Weights of a small mixture-of-experts language model, trained from scratch on English Wikipedia.
Size: 10 layers, width 192, vocabulary 8192, 67.2M parameters.
Training: a variant of SOAP for the experts, 3061 steps.
Below are experts of layer 5 (counted from 0) of a mixture-of-experts language model. Rows are named router (the router's row for the expert), up (a neuron's input weights, with its number), down (a neuron's output weights, with its number) and show model dimensions 0-191. Each number is 500 + 50 x the weight over its row's rms, rounded and kept within 0 to 999. Numbers have three digits each.
After each expert's rows: "comes before" lists some tokens at least twice as common just after its tokens as in all text. This comes from a sample of Wikipedia text that the model never trained on. Tokens count by the router's weight.

# expert 29
router:517489456492516480452478529542582457479521528508528473546487542525450492552606440464561468498507543493380494499572542463490497496495559437439475490458454548474505532483485529491417515502493550518511423528488493449495543471471575448451589447445520496510484485470377511540527452489511568500647513469424439518376441472392502473518490511510500543555564495473659553381485539538556352659537478530438475551536482639559526450530567466511469480477459491446549507466511419459468548542447463495487518474425552546474463560529496438574462519527522489596546432556462508472532510541602506494
up0:497555476483467502561561455520504577439426518568441543540424447509499526500427501513529534434514565439413502509461512524493508434427541462457481508489484542453532555475459403530534347454484432489578583500450449468507483453525578525458548593528546484457476535461480429521477581483475581542492480554510470497487464503462508538511477467542572400505457465556482536516517429537571450494422500449435507420437445564438409579466467566560578497461450495458457507514543570572371533566596536485559488514451577467483520537547457520441430397567589523536468471606556473551578530532462476592
down0:524473545536456542524604513513616438491474458453580484444480552432518422504466478443469461488429461560512554515589467503514460547498490477534541519504446485393457516444510537529429526587526569527453434512540603495547483508495529506409459560446477511530524527521488559509510460510462587461503537542517482508501483473566508471531496347569510443481514375528466554415611553418506531484568519554498472442429516425535452460458496477590505584540467503514454516467464529496578399529450562502525465614569635468555480469400485558508512574492463508443502453571539527378425484505449443455
comes before: "  ", "\n", " 1", " 2", " 0", " 3"

# expert 20
router:480526509424353485549454433504461562413563486479547518571487476584444602550558565558547614512509508486499541513625544546543550548509599554542406568467444380438414574471432487482545424476518476423485459404588484464512476462460493486522493533431488553465538507548487586513538472515499420511510476483477538487471428549437489518527474527547520504463501595472432451514480449515492455535501552501489606539541562447450446450465420472456613507458492545531555381476518478525574483465518482503393450482505538500490492409495540463504497469510579493514490406473527597493492505440569557488
up0:401526582411425472564602535495503501481500485474517427533505499465479529566546504559617426566544550459457540509404469591501483542555576531508375542546503498447458443360507459532513503479465545483541431512538435396506447398530487463521485402514561539574506528442543473538576456539535518465421580500486471432575473483521473498536505463514491516537451401582427557559529477473476500424472520502442467472472405572410442456478460503493604515498519454460568482485547514513455553548510508429472582553506508414522555477543469481550458443484537476562469462553525529548510405518441464603
down0:596439491537579567554513478551580465469429454528488491520481539451512578488497481481536475491463497531450419557499616524519565465451478508477549581571579552535503531498546476552576498517558447525509513572449501561470642436510454550466558482500496494526480486530587518434495562482518532457481572448475508535482524483463420533553552545538410567482537497534515475547457437479436497445584457542423517543443436437545602526535398500589423451461507510437488558499506458506487556507532492601573509515532494407510490424435512643464598645536532503555497489524436514408453503441455422482
comes before: "=", " as", " in", " =", " for", "\n"

# expert 13
router:584466486503486429447504491481561468450450559581524515411561505530539480425483516494462431442587411596542473523458405534482513544476507495515541522518496508499493482576546583566430480563418576551467468553506444446515530620424576492440456440559511452429558462404557514520505499555499560400500419511422464513518526580462518576477541388539557526573551433424502452435532442604467517533486581528536566501453479495507461524398487555501553474535518467478488529529493460531475433507523562455543487470518588486409526558403485435549522483479462583570389513480491532480514547576455487571
up0:483472493460505495423551487464522572521546559516501504497419582556487545503423430509561546439511574484545518533438521508519468525534485515504531451388458505473555535503457399433421463500508517436500470480575449447505521530516499551491364504441455518476413517504473475566610474488473504439528430543538578512571494492468513463536417511493438484498510421497508506589484538508501418488557608519469504499488399471486571521536393619559496452514428498487468517427412618459565560518518478462531649492506330498484459472484553451531583529494446486456542450522531545541520463490373503557
down0:524522499590519517561488449537508437494441482521558555458632494448463377473475483484419432506500508507534419567528622542428566519536574498533533494628542475592578433523509573512491440494539614546450480617495577453493413537424477532520498517570566509494437457504493477473492531494570537583467552403485502478428540520484477423485492459455452449428512575467435437506577537441531477499519474555518476447443517541449521512507539423448453460504509443504420537444536442507482541531489457507540547465551538544492530451669460474518533579487548510516411497497400506501529494460490409444
comes before: "-", "|", " Genus", " Species", " •", " Born"

# expert 12
router:526456599416499528467471449483558563434502441551578573518497424479565555537440555568484477463500527488520485457498578460497538469538431518493393399494435366430530429439496522523591465520545484493549484525516507489538550500558447534540475532508522548425505477461435491538444428483505496509481422598437450479563496568471489560469428581517513507558519469436423548445495551517498496507473498535494433494513529501488376510415504512419498512482509451592538488529428569450542554539531551436410462461413393539498540480417540498564500557480540520575441476514613480357602496450441532510
up0:442500524450473516449467486465461477490547459484493527474412372469419446447494465471484517505394535568518546536560407440478491475481465584472522421547492440528431531491546491504517526475510572634447519514520513431423508564460550431479482460558536548449526463557546467541464516483526506520502419445491411528446514589351531437425452597639514522653491524457440512587457521549464441520455480545529501484472515465496509496480439434488454518522434503463423534435462460485539487500505399476503595478506499571498410453421436476579465527559579437459474530443414509504539520432510544493
down0:454555520423445420432538450565493488408517462474510419486452520496447503544482515559565563565404588617457526503390508527540447522626526527526535553543548483467382505524510469542517497516528448526515560518429520403601474442419510437572424511504611532522524460503513454457428485487432465459493421430498371469531488521511363432459424532451552473469508475497450538488478524550495548518553408516473450557427394528604563483588564569474507413458433483499527510488444553520533575548459487529456437481475477506524506435492491578556494456517496476513514494507465518474481532510463562478
comes before: " of", "s", " in", ".", ",", "ing"

# expert 23
router:528421552564514506535524516603478438504581447392579415515578517490422475506499556394435473558450561428514487515595456532559500521443529435522427573467542509475529487470509545565590493462365466488564513429521416542519502534478442461453496529548554452416514419419404474479436456377530549514472441484471589486516496477526482454486491523553569483506533535419524482556478575614495476505493541491536523498495500482487480458486518413565548558530492577507562462466589513424540482501532391527479442549511568466573487530446501562496591403494504504563475577487450465420449522479434490470
up0:488528522563581550503462527503463490464560518521489580550499578536514527492484457563429454468550568487476441490432565590535511573477532565539393397434551531486486484488480537482480512553460553423537481443577549545501485463464558508452449533510456537506562450447521457540423388484524579557640481461521419594515517504563505541517425449486597562483485501551478400479442571499495488530476546470472482414538506501450579515509379457506512388510455495573414518511482495445483403538513475518379532522468443422525493412474585503474453472494528523484497438402411438407577529513485464495
down0:570473543466485552522510518510498478398583451434470469542508510515508566551553556515468524546516498549472482547455568489525416469571432500555537537427470524588475512527524533463441539435513519602473451479450549483497569371472520618559489584532466494534456484562503485515460538483595435465483455424500489547450475503452481474526503403569503480569497468524384449496535502427599509470454383448489441470466549516467430599521400559529563472531493409511532488450560466454404536423568427477577544466500476562505471452424438470431489479432484408452513470619517570562515494545437452477
comes before: ")", " |", ".", "–", "}", "0"

# expert 25
router:553540500464501496517457454545499415413539429467539516504488581478419520531515441318545492476500433500592480557481566451517521512495517540402570553451499563474472548497551500461452509489454480454543543443493519444544556499507483538406482434413570478547493446426507542506422561539490460581560483536479411503510535429522497595531524484419481513592495403560450599449551452531533524461460554502471450492498441496521464537540578536555500459430490546560527482403504623486507539599435546431453549516565567446561568395418505518504460538481532498483479447506426582474564464437491548461
up0:484571529466464499535553617515507451469514548504404483473482446482435486428576512539513515620508572504456358510514526506430499450540595481474589475445518588527476443510500547494479588525543466493479457459576543524536508422442522504420519433551482546485494534505475560458490486509468514336422455480533515497454590503518489541452559513467490438529460521559515522504434528599525569450480471441591441519493475477441492520625501456483552565537428505539527507385428458457475468563494511505481506575576489473467573532555555512568511369506504543484507490425519612462443414540597538510
down0:408468477505497509455469477390534589530506491428480539486468503474438474569588505424521476454482536454580575486450425488556498517530420449539507551446539456433438481525401469517472519505445674510442462514499516489467479473565540421579504519537522544508592437508487460530490423490537554447533507403517514535486378534471485400593416551477463553450455443392535453455514523437577430588421562519583580526455408535470509501443519480436492496480516409515535512598486595514521499499550442497494478502484484512485470488569452516571462534459532461540548582498482414601483539517489528550
comes before: ",", " of", ".", "\n", " in", " ("

# expert 27
router:557463469466544439485466484464520446453589452520532501537546450462532479401468491481576557580508503505516544476494528545549516500457486488434584537492470498414507529557550557537456439580450424535590529521476374450453540486442548568532581450454437412511510450424404491504513402490435513484396458534537557507550525456544511479534509504455521454530475439585485469438509475600520549448573544511635464408547485574528513453526468490462457483583453540468520622478424430436500414552487502564444523565559573456526533492525532509530525385511532516535473505513491474452563424381531557442
up0:559504449498539511546466495479559481434492549502508412483454483453587423476470574583519504444468478508474565514511615540524489432546438503531486540509489595579479573492540404600393571451510498526512451537474403475492565536483491471527523494512415429573478419428559466426483509432443555523541547507523578470553532445481551564528369553466410544510396530526387512478493560478496521577608493465570564450491398509502455514523442524538473415469472461519525497624533510460547385477536475402577493414518530488526412457472512448486503474467495538555476458511481510506445478470449519547
down0:419441556479613529454584503539549474463493400606431485475582466582525575523482510536494606528515438526523533437422587523437467428564453511464554357492482522489543568542525453388516514514486520550455608504462509514432482504553564518497480579487545425553501514417463488418495531448597472482551525566487513471549561590465572520534538442482495551495523490460464587441529545426485549523524481514582428522535412466567478510526487502464521505504512431549486478459489508500539468475436485499471470593528456513546570437478414459552432455574413492570578477528482467420451514486491419414
comes before: ")", " |", "″", "0", "–", "′"

# expert 21
router:451560562540488476430369504523468565513505471497522535436531524483559462501457386408541564535461512544445450506582514518455534493594514477474467555437474507449416501427510589516482404462581526526587584461435436518507512540554510549548437506475542519466445394504517568478537480465465443475569536517586460483564497459480447514513458535482507575457426479405528475477564520515517466619528571500534435464494536551441510609550581526470509553479552456523595498472472528522522534519500466448400406589479546502521515410511469527523559543475485518605513390529495464471537394491473596411
up0:443500537473542500466502413417505440559474602449480519536428397571453574437533437548466548537452532437519514587532507569502458447423540433508539502397398497496472429430483487456508392553470524454478508481474499463535488459468516567490530463520457456579445411547513502522554512531485396489514513569492540389512499501502499460478534585406534588536474466502522505473535532486510502491464494489475541516470513550484515593511604441447554514470353449537526400468446581478464457608493520508506481534527564494483522433531588559457529575463512599564536557435577396452417515528541545453
down0:524535448456538550587550533538485557390548535553541552386514500551518543521492570532455489527489536472467557449488570523505503578502522500452547514577456523508496583520419538524505390490556467472541453548451510506528499619537488505592521533447512482462487463420546551466428489498425461565450594537603521516615529528492488508540489452486645438497513477490540441585493499510508396509433566540446394528565471428482506406463502513487580474511502602553492505570496467454518439481390487527505527458420441462547518591410458461513524486561494531406582522618520463520527507459465528540
comes before: " and", ":", " which", " but", " the", "000"

# expert 28
router:440543644506413487578529461481553455536380546462488400501485508457487465489404496507549468480492481483429472413501423603447470547541433462496559354497507494484448514436465430591427498463497569490536518617484494496509609444525567452495533441518438494531455495507479477528443465395459473495512513533500598577506511536480502487536534486509544481584520493524464452482488520460538463481514511538539560518595532590466470550425512473517414485509439447538626493479482435420508528572562480437473525446570548489470513577471627509503518504524431587566500538556497407504471496581452482555
up0:558505499463488529556554352408512511467430490519550467445475439445548514414459530545507543506499461448482460447486553491461570423514422550556522514557473523492495429446409415454566506469432554551449481544462584536466539521540558529577548493406488443419474494467434580529449502553467431581508482451474520590481453564525469470454536393550539500528443521471522540525384522406513430509573494471588613485523553556483540562475478410431437434525529485521529482511546438522553464466488477580419559492478547571471512528471531548510482481503507473518498455438573429573377500472467403553
down0:522528540419543362484480579527430642515494444559455502464514517537512505598522513458426522447491447519520392491505463543532519481468506527430472482452488543519510511570506523497431521566520488466466527523473527509448517471484518522434541507494420527565538582422537510551571501534541486482567493476432419396528427573538486610410549480534550482524534422513524516579459521576433528450458428446561604491497441450438449523429495468499508496431460626621481462443496516492474480515483452425515494571530487528462468480359507509443479488605574557497461562522606517457569423537453477497
comes before: "-", "|", "s", "\n", "  ", "10"

# expert 4
router:427542507465534511525534441560475512509524431454565519421496442478536382487515538438458546561508505452474598441543543474393504458582526547554400451487533503444509572551454444507514495443552553471512443508456461516512558569501591461456506520550456461607500466498515491533545631528447626447498598538533481588519481457488471478440549470505449445556531524475487532533547429533563519517460534459494569428473426529541485503579520517466438401486574542484484449430455469519536478569494485474461523420477487437432471451536450356619520530539443517437533559568460504458573453566508525605
up0:418517502502483482492563434588475561423503476554508443451433478550447512494433518420626454480455553496470509593589503565485510509400493489516504556462401500477444445534542385513477561448410414497458513564505392447477552466470579599443462634468544534529503530503526512475539501487543543513473569551438470424503479458507571493466539466474509573531482515544574531422536501513518497408463476483417476595494436547517507557513569524540563515491533460471603481426577546532503543504418477449524518524516427350449538481509510474460467598462465631514486486508480515492534486475556567467
down0:529447532573543436510523448516487470381487432439578470470448607495478433536676478504459601458498507475489473463443525500519544601483531453518514536513423515503502501493545469548529464431544628469433530517496526465492452474442396437416579494494440442529499450490541494442490448487525544546524475450539561387489464482540469418548545412471472515516531565510518561463500427482515530453543464591516389540533469527605550540577528561513457534471500490577510479480539452517582509494441564462510464591454481438452562542439509597490564549503420532552509485499523585438395428522505477462
comes before: "\n\n", " The", " In", " He", " It", "="

# expert 0
router:428547471476536461477467545478482594547461406496586449520525459467587475533501441477440559592525515553488567504469436530612464405476554556513430499430521476505482443566428459467567496488515537413407540478504501529596503452534523476541445391569450474585482443554527441539504471515544563491445573550503483542550481508513474414471570497547465447430494521518536564526531418478545585584440480433470427427475453594561559492499492540632554379465569538461452465509507390554470456518428470517506571516495554484472466539489455473553445586578489510423534538549516479575508465483474490499
up0:546474498540455570526489505560457583532529435450437469569453464481564464536511507431514478530458468504416490492516483574573463431511511436563530438510565422473519492474501603476532511389492415414533477450492528581444375436529471440450507457482552511480422498514475491478460537486530521427425529582385448505504530496430541418606473489399479410522574444510516502414563486517444555529513571403540461470505522509516544504453504472552529531411576468449452533468389515454601435513440563503511463445499474550545525494496470537504483595605448476531499517549471531498518398489514601399
down0:462441571481538513460557451433569587536426557412564549476556506525493517442525509523542476440498472568522474477512530497506519528477521554412497497589436600550500443542525400567476503566471423516396470495614520481488552612517530527506467522478538471512559529450439464550598444576460557579487496479602468497481463554506454539494505545557552548452487523546496576549439558460492416454438484557417553554527495468509535543485493571452495505539472466535521537463576458500466487397623447400467541530517424434452527563420508441442606457453524493515455435550539475547532567490459388551
comes before: ":", "s", "=", "y", "\n\n", "al"

# expert 16
router:510533500465424474466545581449550530509520487531458493531540536449591543487504451505568637462490567516498530502476502469481406512499485539539478484593464460622647442472604543483519508519460483465488470505474561531570432442500498462576493494513594365442522528475436461504465401602574525431417422476452502466401470564481500518482524536499444499568393451508461473529557437464496491502490367520492526463537554514515553488583402532538375495483456467512553482395496518524475482515477560571493492482505528470505547454473520542540566486446469475518555512379611510512476489579518524552
up0:477480565508477545415442403540498494504474467504539473451529470492499552558521519509543574499597544463498491509350553400434447508506473513468495524481479568444497425457519533482463463402499560540419439545481553422520509502562417479438528588534454425532546513575576529504493458522403400493524485586527493473565584436379498507418415466486457494484424432506478438509503429470487491493449615540497500496485413531481532569411550521483442512388430515471489527518458494472507469533497542545412518511500498514490516613516501622494476506522563563441455519460482500520581543632509428434
down0:567453491509540476497522462470580409549504510463549521523595516545420470554526398545533373500405539540417450458494446554493551532501547501555493503463458491542442537397572555438449375536537530501481551439493551419456492547538541449564550470445635617515440504497455499584454464546418523477495516502464439522445600453512426474426553511488555462420508509495458496547535466491557429544490491476493391546494609414527527513479438531472510486499514499508565528530455540481475530534530547534430484523494430528465470530472509519537477386499501523444519569620409459552625514519486537526
comes before: "d", "s", "nt", "ed", "ing", " of"

# expert 47
router:518565533443498509536428418532511541447507475494430494533387509507425479461497469482497414409498573524506492456638551422470532584488490472471477504496486588535475501485426422581471534588555483494603472504451562528473513440484487483484474503523532483481471476523489556505551525522450512400454528537506501593482414550494555526472486437503499446457550510491487576527468534535482361455431582439605447560492488446508504560483506580558468586418531508426642464490482586540424552503510500519421464423481517588490518533473508559511552533523473481595374531582546453523527400520458553445
up0:475631431499502496541477527536488489546530459481490515391430521382496517418437452525528539555371482540418558523509441525498508542562574429489502497478573540405506493595487479535531476496492465441489425534530373494577431501564514488457493520561488520494477454436453511531462538516542542519512459552548493434542489500465514449513580501474409526428435511529509528504547490504434553430488492519464606491466445458535478510525457413572553562593533481433469512544493515530457567532487455545435571526604473476498387579499469479392565496524472610478455579428621447441576471483453527543
down0:443514378485389492451508571535479488567506515442544570458380544446487528501489459529541452494500541575562546422465629541526488474520453460451462536544551536365528422571502509544505469376425547492509447422530478458523471626523443519522475506527462512454456444456491423554486481576463418461487489451541502397513485444501502511528548488459429533510533525470458484550458529498465485545558461489458553530515546567533527495522533451397537616546565563586495548470533487477469525497547441491506576598475451577513463567621509569440495473444514476464463469531449475627579527519516510451
comes before: "=", "The", "In", "\n\n", " The", "On"

# expert 46
router:454531538485522514457438613523446483609435555515543540439532566497441466554521552615436494500511537436524433524600493472514546556432501426502534551490532597475553639541482417549442473484534458517437371492476479515421501437460499496544581496394550529510474439568516585462447571525453494461521551528419510555575458465540543527559370538469460568540525455457637472508433551543569447438461523494568504500496548517460518513416504481430606535474568455542460519506484579419488451499476554448447453475480497573456532527526458541509504509455503540495516491508478448565481587458513504516
up0:475569464467391548431442537573503557545577490555518369540412442494482492473539569469549483461464485631419442513486465429505535536503561464402406489580510550491481447450489557521614589414478471457497456516468453423523494437408532546507557540514462521453557467539453529509484626447533450503501478532556463515451507519427450545492441557523528467540463541569588421518529532590521502529482499469492552592561433518462548449408511578392440565480466527477461420504502537462494544539497476526487563593471510530461491517522533479459577481496589518560422485556520548527577441527493463490
down0:374444580537585431514530470440559480531510430452466468467510582545454465513537370484535514536498509500582484507462528443399502487485530588515435441510499439534512506506494532415455513561369510434501482564630535477462530501543587367439508518544497482400520568478537556499547479465454486550477518559641469473504429523482483464464582454463470462441509548574475569516498513515506536492579453521527470607570444564466535453484476534439465519509541504500473416484395511552537478531547514569577450504556455501482486408468508427552489548509521573514478491484504393581410488565495480476
comes before: " the", " a", " was", " been", " an", " his"

# expert 15
router:425497595434364498553491392470412575481538525429576500539522542465518496557538503525547448545545478522340514433538526531515439556459493535536542538508504535471420490593454467482455540526489545531520549543526502550451448518466603423460514563566501532416489488491566573423503501466472482465522531488553482494478563541506453507652495541500514526517543494461521536519451635499422481453376492471410449471562415538464435483509554511568459470537527565578565441482515528524489497526454438474533493433528542538477482430454560559460497562584529607434488528472441555442453517452543556498
up0:573462448402460483514532547422469511575507389488515498445512497378549581460484454434543524524488445524469524531483549468518473469515479435504579517530492449492471486496415509594491546503468438463479560559418440467476552506567537451447493488577572431542495598517559492421459463472602445538592517552380516557518516513527562576431503541403493429625509564601434562526493503539554463500563471552405496459484480541526451500505487581530515451477503505529579429556518566507490495548563503530491496549492504521446483493534495546487500510487424453406372457418490584579564601521537498494
down0:508500465521409530455553564501518467562513458505533549508477550456463537471528433498473567476415558562552525380432487538449541531596444600465491506537442502588382505512535538551457453502503475547523501557501496430505562548484499475510510463500423410440461517510446541478372506412516560490529521586434459499483396552512600451467505498518475470508556513454561497559472420502581469523501560501469442550554536582549519466422545551565493450426533474557445452463473492427430451564541403526535399573578390455477603481549488499508508428495505522562442431520570558462449560563520487451
comes before: "|", " |", "-", ";", "G", "%"

# expert 42
router:492534485475461438554383462449440569553525419516543517504469544512424464490413585474490508509481503427490522490563567505471502469511482406566446617455408498566488523464462466493546481554471430539504515482503444456511472445440499430494495516452484433534500414416485511509471448508489554580547500475567454526549529483440542426474482557526517537482516467468470468536464536610468425467410466456541481534471455435553538514521459559417568481560468582526628458555442505385483520504513577525454540549539447447491478533410466502489503609601475626524514389443427498526630490467524577548
up0:576429533501403470572424431435404436525493478499567513478521554512451516496521515544546475519490464523490498481634542447463539574500488538415478473492467476464461508425560419487589493521531526570533405536500462543606623506443498468486505415546551464430498498466525500514343497489533562533464500500467425454525577499517501484532553559494440458482565490525427471471467468485527559473475484429468552467578522533515391643505440501515478487615595437568437506424487540399423593517475495522436519468578569575505472509545538461472490582454582516526500536440509461533496507534466540475
down0:468470511512456504438442504465441473497468499459492545536453448523494462526501560517432568553579467421522419546411520607514584451496506444582563514527567481451441423418529508442433518450507464429456496450482508451586368439422436501519463506477578481602463502448493424494622557549526511469470448467503501518511560590513527469515497454442487517428549479496476580517539496609486430453566526503455519540467464533601466476549474456410529495516552566469498384418442476586406477577586594559516511497490482534569442550530553450463412555502457476450478446490499555450531568472519492453
comes before: " |", "–", ")", ",", ".", ":"

# expert 9
router:422471425470481558564565465430493520490517515521422464494553466509549587508430405505471518504546519572492458530558462527451551422449490592459492501509468382503569532515500529454582503465503515500420517420491545446534489503581477464531536458523500584519458532561556442452476441411500493531413559496497491473514544487438517567565538513468438479616436555597427505437568508473416630565540579465478577493503511522492494463491470444543608456572462499478496429539546563495586466387448507546530512550534473521543509559490484499531406498577567444531560408431507521465409468430571491579
up0:570514524571437555432516431519581525599473491445399450511509511495538467456556576492450542538518453533558558443473492558510557502503382517448549465517522494499472584532437495425512509323527525479494498521470473521469523492479535531472415437505537506383492514562487470512588546516480565554468474573545493582474473455426491554515536529505509388564546504478585530490514561456532496526638503525409569476567496449501473421441403431512449496553586582519524542489498445501510513500371511551524451456581574437486538476542458497573486393482538511485517412444534468516516455553522545428
down0:492519514475552461424576469477529510544422588486520472382519506506443490494497496402486467473462427446561466473508559475478460437536395485470482573515498535435577485569396494464482506452506536485496521398544407620540576461542441533472536500523531473571503491462389450516454563505566497551533556499532429432500397582560499520478495483546513479445462652473574501348505501516518517502422496507551545480520505563491422503493498535472486564522407462474503570405492436364483532391489507444509586450500463528415443473528424469472486520520518541506555502468501548528458518571542425502
comes before: "=", "\n", " =", "\n\n", " also", " career"

# expert 10
router:539498477520423426550571534561466467590557549556483518515518510463476533489429542454487602468520517464480523516522475445476441477520451542416451460445531512426407507603522484479524540439462454529581453518523490560454495583500508453395547461376634518529507492361438427534552467521499544470602536485484483504508427471448471444567509489492513539441548572478540551483594593426478554435513499504511471558627493419462509614515528506559495552545570571457497463485507538475556516564492417465499455519440513484431456563538509481468478452513478488419450579545406459476472419585520520553
up0:426484574537501477501628496497470529512498605482572605486526519547510500448475415432565478565477550502407527445561481529488515498486568509482523519522510457476430455482575482515530546573494572440441531552477445451436487501524461462623505511387531561471447465486507524477537482430514477469497529392559482482508438516526490399608553536525442517438434551479498423451525497464605541496591476514452509504449449497565495557513524553575535493520471474488417476492475503483484446485381564531656468456503493380387408539383489409569553459515539513501485484566461527504525509467502560483
down0:478532517615532546560440643365593426446515500545433479525545544430427503548583522579488542489569549502447471503556493623557466458494488594578530526553552554532522510496472441453424463487507557592511492494580484489533459482565463534427448497493556543429484493501511582501533538495451551455593528543478397510517551479450460570493498612474506492446499490533540573587513529607470486493442476478476483524538485623436466457560493502564520456484464501535582474451544511453395584499563425460497538562465489556484509499426401443523468531502440473439512496527535497471495495572538495566
comes before: "\n", " 0", "  ", " 1", " —", " 2"

# expert 33
router:530532507553472513490527605520415508501426499553482410481491492469372478458571483476490486557488405469531493495440580463449505550466448552489494472520511455581607476524553583417572599513508510511451426498552546505438490453512397452507434422468596562546470601554589435508495503436513506424418463477527516556444504565467499582531535522529516451516501465485415431516467512495580549446548527525470499487457437545539508534396489439588482461461546403581414633574512479558512507550465455496542492488459521459514502486512534535508470535516520540429437487394568465626497487517520423545
up0:489455557482490505535515512548486462503556475528480478489496450555548473580484637464560621539494431460494458471415477408459479505429508363564580384544518435508437581534575487561472581552500491532542493454406558553485492494453511463449498371467476464372496525417499487539416469436565566566530502452519536549515439382554568497525513526499503458456559498493507535477472536466551540476555513503515524566488444483522448535470511502557606438484550441544489465380418424470481422447453484498488502504535463441517518471571522443487395530415484526498489461443438419525468457431525535475
down0:513466480576427536551479473571514441470514510494441514485542538518454513405453456506437380485478531486507447589452495530447540604495497504501532483507535562520530529512511582532530529537458535485505484593423457564455451513429525465431369553543556517440475503418558487519437590604508530456431403536470508417540547498510423514473479543493470509494468479534519472493442507553516534520450515482474484481480524458546590468526501545432394444498430537598437611505460467498460558546512478522534501418634498497511487586442506463465621554565477608484483454463521386482560549559414608540
comes before: " and", ",", ".", " of", " in", " with"

# expert 22
router:414488554550546540455477525338512443403478525496382438463568520515489501530425493495480583456471522501544476511510420512578536534513513523419606436474588602530516497462476437535489511502506538510461520563439483441534512567453469514427582584547559515509462502444475550462575505527482508453510545518480539580437470477504514531494414552480499525553580447470452496484526504631524521393434505524470536520568537470497498446473458536518494518486540489438375490554544562425442579573485564459490556402429475554508491589541497489507539482504433437569571430392466487514607499438454442505
up0:385411499566624538556479510395524570527460571456432475470514501407551498534565427540505529464427506517492528451491556438508431461479466501542577578374486492451514484478597538418544515529482555463494567513455511519549439532532469492531496532533376521517469511453518571482495432513489566528445525476497432468553472483508429614497518499530493568468496479510498560465554547537455510471523561551550522584483452421414481512428445412615443514520496407511458525434519483438487518497615416567508518518498505414549539513386520581467374522482502490501477395462477572532512522489497521451
down0:492540486475465545487595472590575587456523567522556555587554537440510527433433561539575523543510563546470494535546422503418446427518520517427567463543480479544545444462481441554435447422426549494629519456485480567506502432483471485557532555386506583573467459584424514445547423421428445534491559459598483536508515496525527490621472450476500515416472434522489466465458487620505529500466575527470476528511507579490451523449470457492554577481518480545504486434532546597569497556536443518526468535446479488589484395441511502463483520526534539530514441469573492526549534606518435457
comes before: " the", " be", " a", " his", " have", " its"

# expert 36
router:513494532576565491455532519464579585466497549496523518522594512530479452434507480573431546465525541397458448428554586513578486513543520388515484516471472563485445499520425408548486552507544548482566442482470474529422470527577461498460481521569472549485390393577532617456484563530580492522517528513530530503552508509428437509502488485368564542503508568520487550480536461586539437457423507493522450558500551484506396488444466570518407466531439398496500482518549594460519511546449560443470439435558562576437472491502479436440576512552498554529572595539457512437488553522457535579
up0:469399528501613511529555540454531342461476548458474534450516529513458572503424503482446567433445422416434595466378553590470451538478473481513421520438558496530502488537576480440568412547504439430503483403486588512524552566534516598547447439480463519497545522505499562456563514522513558573551436548538535521467454526479467533520510457463473650491557571561402542563525537501455576512477525498415527479455486495499460475470474489529535468465430484473495559449430579475465441519560551516450478532469532570510431414454505554449536518470489525466445508519425584428459463531493457447
down0:598504454547544478495568483502534436547507555573485497562493502541541526545624499526509509526587523486431466531566623557417551491402492471595490508479517557424454546569531455408507565541529519475490479435616505456494476586467544487458452410591457523519549478509491422482483469380580502474485498556569493502507525518449538447488519444539547558507598477509514494550469443493501618555509442502563414576414584504459487452517443472476514482470516498582465523478608483554425571476400446443523507498490393538526514530568521552475463466502582554431587543552456500481495523550540562540
comes before: "-", "|", "The", "=", "In", " a"

# expert 14
router:488357521431474536549476499535546513501490552474502521483471474478441439359539518472546492492576429469516474509413480506411554629515488535408495475587531490439553427518502555465512602554463481505496506532520538512426419564521507498473484480504486467400566618497595486520526535523507488631495482479475463419426496546517533519459527505483498484426414387383457540556407461467499412525590419501505473513541522504453382438512509491516452440516556453507469490575573541518454537568523436561515536639500476532495521563520444478443444491543479514517546493506505484543439541459522406487
up0:483481559506498596519523510454430428476495452468543528597450567522450461396446552487529521514500459580457479541443579404416484488532503488533510481476484500541458506500496544476447541437442508547470418504438580450472393508553534521480461448503534605410474415492451459561560485543461475440486579466517530500517521509452420544574461387425554617527474497463461504534504477535534496383541515434420576534581420419406524509552401449531522537514584489481520483492481525535477479567552543587472469563546444540583546487542501477489540593527482501453509441564517522524445577472626550552
down0:529467517412542480457481497502505512538433634510501491512526529522466480533520535513457563377567438408471560535479531567425469469434524539564502570548512547530532500472617485462536464415483518457448618495476540526509455487428530455514485511534448570487470471473480420499465515522417501439498475410441552537439492409616454480493489528536545459510493458564559521454492487501557486411581434476401578410539491450505500478554503514448388590462536577440542466359548630472468565525451571557466571531462495422492539464410426471511515497420470495544509517479461518446550447517483489534
comes before: ",", " (", "raph", " and", "'", "\""